config.toml
router_noise = 0.05
lr_router = 0.000974
beta1 = 0.9
Below are experts of layer 3 (counted from 0) of a mixture-of-experts language model. Rows are named router (the router's row for the expert), gate (a neuron's input weights, with its number), up (a neuron's input weights, with its number) and show model dimensions 56-111. Each number is 128 + 32 x the weight over its row's rms, rounded and kept within 0 to 255.
After each expert's rows: a language model's description of what the expert responds to. This comes from a sample of Wikipedia text that the model never trained on.

# expert 15
router [ 66 165 116 102 123 146 162 107 142 103 150 147 103 138 100  68 242 131 135 156 185  97 102 117  95 101 117 125 113 115  54 113 170 147 128 103 137 143 108 185 129 146 134  97 151 137 141  99 150 178 150 189 140 140 126 122]
gate1 [ 84 124 146 117 198 141 112 113 100 104 132 125 121  99 110 105 130 135 123 103 152 112 118 152 138 127 102 125 143  95 139 122 195  77  36 127 164  85 131 102 129 185 109 137 186 186  77 125 107 121 185  90  73 129 161 153]
up1 [122  83 132 115 126 152 139 151 162 163 173 137 119 101 176 129  78 157 153 150  81 174 140 101 158 135 148 165 141 143 122 136 109 157 165  90 105 128 124 143 154  93 106 102 104  97 205 189 158 137  71 115 159 141 150  99]
It responds to: Hyphens and word onsets. Hyphens in compounds like low-lying and hydro-dominated, and capital or consonant-cluster word starts (Ch, Cl, Ph) in scientific text.

# expert 33
router [152 168 114 179 138  81 141 169 141 130  85 105 163 168 124 183  80  97 151  64 139 156 148 132 153 135 154  95 121 104 132 118 117 158 141 128 153 155 113  88 146 100 154 110 130  91 134 116 135 147  64  90 129 117 144 163]
gate1 [154 132 113 105  93 139  96 147  88 147 139  80 107 142  99 169  67 122 179 145 182 114 124  99 147 113 148 141 150  69 189 122 108 129 129 134 177 129 179 166 109 114  65 152 112 110 145  99 105 114 140  70 151 163  98 180]
up1 [ 91 125 146 155 134 156 136 139 102 101  92 146 139 148 106 165 141 107 167  79 191 116 157 140 132 161  76  78 100  98 114 140 176 123 149 104 129 122 126 144  77 106 146 124 147 108 135  99 119  69  96  86 167 164 150 148]
It responds to: Tournament results text. Verbs and cells in tennis and sports draw reports and score tables, such as compete, defeated, received a bye, medalist, table pipes.

# expert 17
router [135 101 133 192 111  73 144 111 169 165 137 103 175 174 150 109 116 114  94  74 107 190 164  99 153 129 201 125 142 145 142 184 114 196 108  92  88  93 148 141  90 134 134 139 130 149 125 121 109 162  94 113 120 218 150 107]
gate1 [ 71 134  47  71 148 160 139 126 126 155 109 165  95  90 100 117 164 176 104 122 186 157 155 143 103 143  82 126 121 132 122 171 176  94  97 151 152 141 163 134 148 179  76 201 112 185 150 135 131 135 132 115 116 131 157 115]
up1 [149 126 102 161 133 145  99 109 132 185 125 115 122 128  91 162 122 139  94 133 124 136 128 152 121 122 152  83 132 114 167 136 149 142  85  67  55 204 132 166 149  69 107 119  77 120 152 102 143  65  99 121 151 142 161 142]
It responds to: Infobox and roster labels. Field labels and entries in sports and biography infoboxes and squad lists, such as Date (of birth), Born, Apps, Position, FW.

# expert 1
router [108 162 115  76 114  93 130  98 173 106 141  94 110 193 134  70 144 115 132 162 148  99  96 100  82 123 169 153  97 115 122 125 125 165  92 130 113 169 122 144 141 207 136 148 165 170 144 155 104 123 117 138 183 105 153  98]
gate1 [113 193 129 100 118 182 111 105 164  96 154 113 119 131 142  86 187  91 104 138  84  76  90 131 157 176 101  74 162 142  81 160 142 169  75  48 165 117 189  93 135 145 119  78 116 141 159 173 135  71 166 167  71  43 128  94]
up1 [157 139  98  71 100 116 143 100 161  88 106  60 145 146 133 101 161  90  80 106  87  59 138 140 108 139 146  89 173 130 151 123 156 184 114 114 114 180 151 102 175  98  94 120 146 122 132 201 105  81 158 168 118 150 195 137]
It responds to: Infobox and list breaks. Line breaks, dashes and pipes in structured lists, infoboxes and taxonomy boxes, e.g. after Coat of arms, before Scientific classification.

# expert 27
router [132 129  66  95 160 131 152 147 163 125 127  65 181 143 150 124 183  75 111 129 112 148 116 139  82 171 139 148 120 176  90  99 112 111 116  90 129 146  93 173 122 127  75  88 125 127 112 135 138 159  45 122 109  99 140 151]
gate0 [111 170 103 144 133 139 123  92  76 111 140 107 146 130 129 137  78 106 135 167 191 180 101 161 132 163  94 127 173 122 112  86 164 138 145  92 141 114 117 156 134  59 145  72 127 163  95  88 138 139 103 159 177  99 134 150]
up0 [119 187 119 196 100 161 153  55 135 161 144 102 119  92 131 115 141 104 100 136 179 155 119 125 102 133 121 109 143 152 172 129 124 167 113 129  80 176  67 134 152  65 186 116 115  91 139 142 129 170  50 174 177 112 125 159]
It responds to: Name and heading pieces. Pieces following an initial capital in section headings and proper names (W-ard, F-eed, El-ton, McGraw-H-ill), and place names like Washington, York.

# expert 4
router [153 184 106 150  96 166 122  42 150  88  91 140  94 131 151 101 174 121 132  96 175 111 122 155 108  96 122 114  90 164  64 141 144 127 119  81 129 115 146 176 193 140 115 101 153  79 117 142 111 190 148  99 184 105 104 123]
gate1 [175 134 112 158 159 113  72 167 118  92 166 110 128 119  85  90 136 132 111 125  91 146 125  82 122 111 138 159 102 129 131 149 123  96 151 108 156 155 151 144 129 120 188  92 106  89 136 127 121 161 178  52 108 153 160  94]
up1 [134 117 125  70 127  76 181 132 102  90 151 151  71 164 198 123 136  95 109 198 147 128 152 130 161 109  86 162 178 121 118 138 152 111 132 128 133 129  85 143  94 150 119 120 177 119 144 123 162  95 120 164 111 108 149 162]
It responds to: Word-initial consonant clusters. Opening consonant pieces of split words, especially after hyphens or articles, such as bl in blue-black, st in stained, h in hunter.

# expert 55
router [195  98 127 130  83 102 157 139 162 133 122 131 103 145 154 111 176 112  90 235 154  84 128 171 103 125 152 144  98 106 138 128 137 141 139 101  91 185 142 130  29 173  95 125 135 132 123  81 112 118 125 125 136 178 141 124]
gate1 [117 101 112 179 102  89 135 167 111 157  85 114 130 177 116 138 135  93 122 146 163  63 163  96  96 114 147 143 151 102  95 126 168 122 156 141 125 138 101 130  62 192 123 151 234 120 104  62  78 105 122 169 134 128 118 128]
up1 [ 88 137 158 108 155 177 144 144 159 122 161 110 115 106 163 130  96 167 138  73 150 171 212 191  63 102 139  74 130 151 150 129 144 175 147  82 126  98 116 112 108 127 118 180 121 133 127 102 114 152  74  88 156 170 149 131]
It responds to: Football career tables. Arrows, for and club or place names in footballer loan lists and sports tables, e.g. → FC Brașov, plays for.

# expert 5
router [ 98 126 171 105  95 147 190  70 129 102 118 191 141  96  74  86 172 137 117 118 129 117 150 108 139  83 135  41 141 146  44 137 150 143 122  82 168  71 121 154 136 180 149  81 172  83 139 148 112 161 116 103 135  75  96  79]
gate1 [145 142 163 179 154 174 144 131 109 126 126 141 127  79 143 127 137 109  78 103 175 149 120 125 149 144 135 182 162 139 128 113 153 127 158 121  76  78  94  86 106  66 104  88 120 131 116  92 139 144 121 182 153 207 120 148]
up1 [132 116 101 158  98 149 110 149 135 160 169  92  86 190  60 132 101 187  96 123 142  85 154 158  76 168 185 118 127 117 151 140 137 160  85 164 124 152 135 148 167 123  73 155 106 150 130 142 163 119 117 108 159  84 134 106]
It responds to: Lowercase word-initial pieces. First lowercase piece of a longer word split into parts, often verbs or nouns after articles, such as ev(acuating), inc(orporates), sw(arms).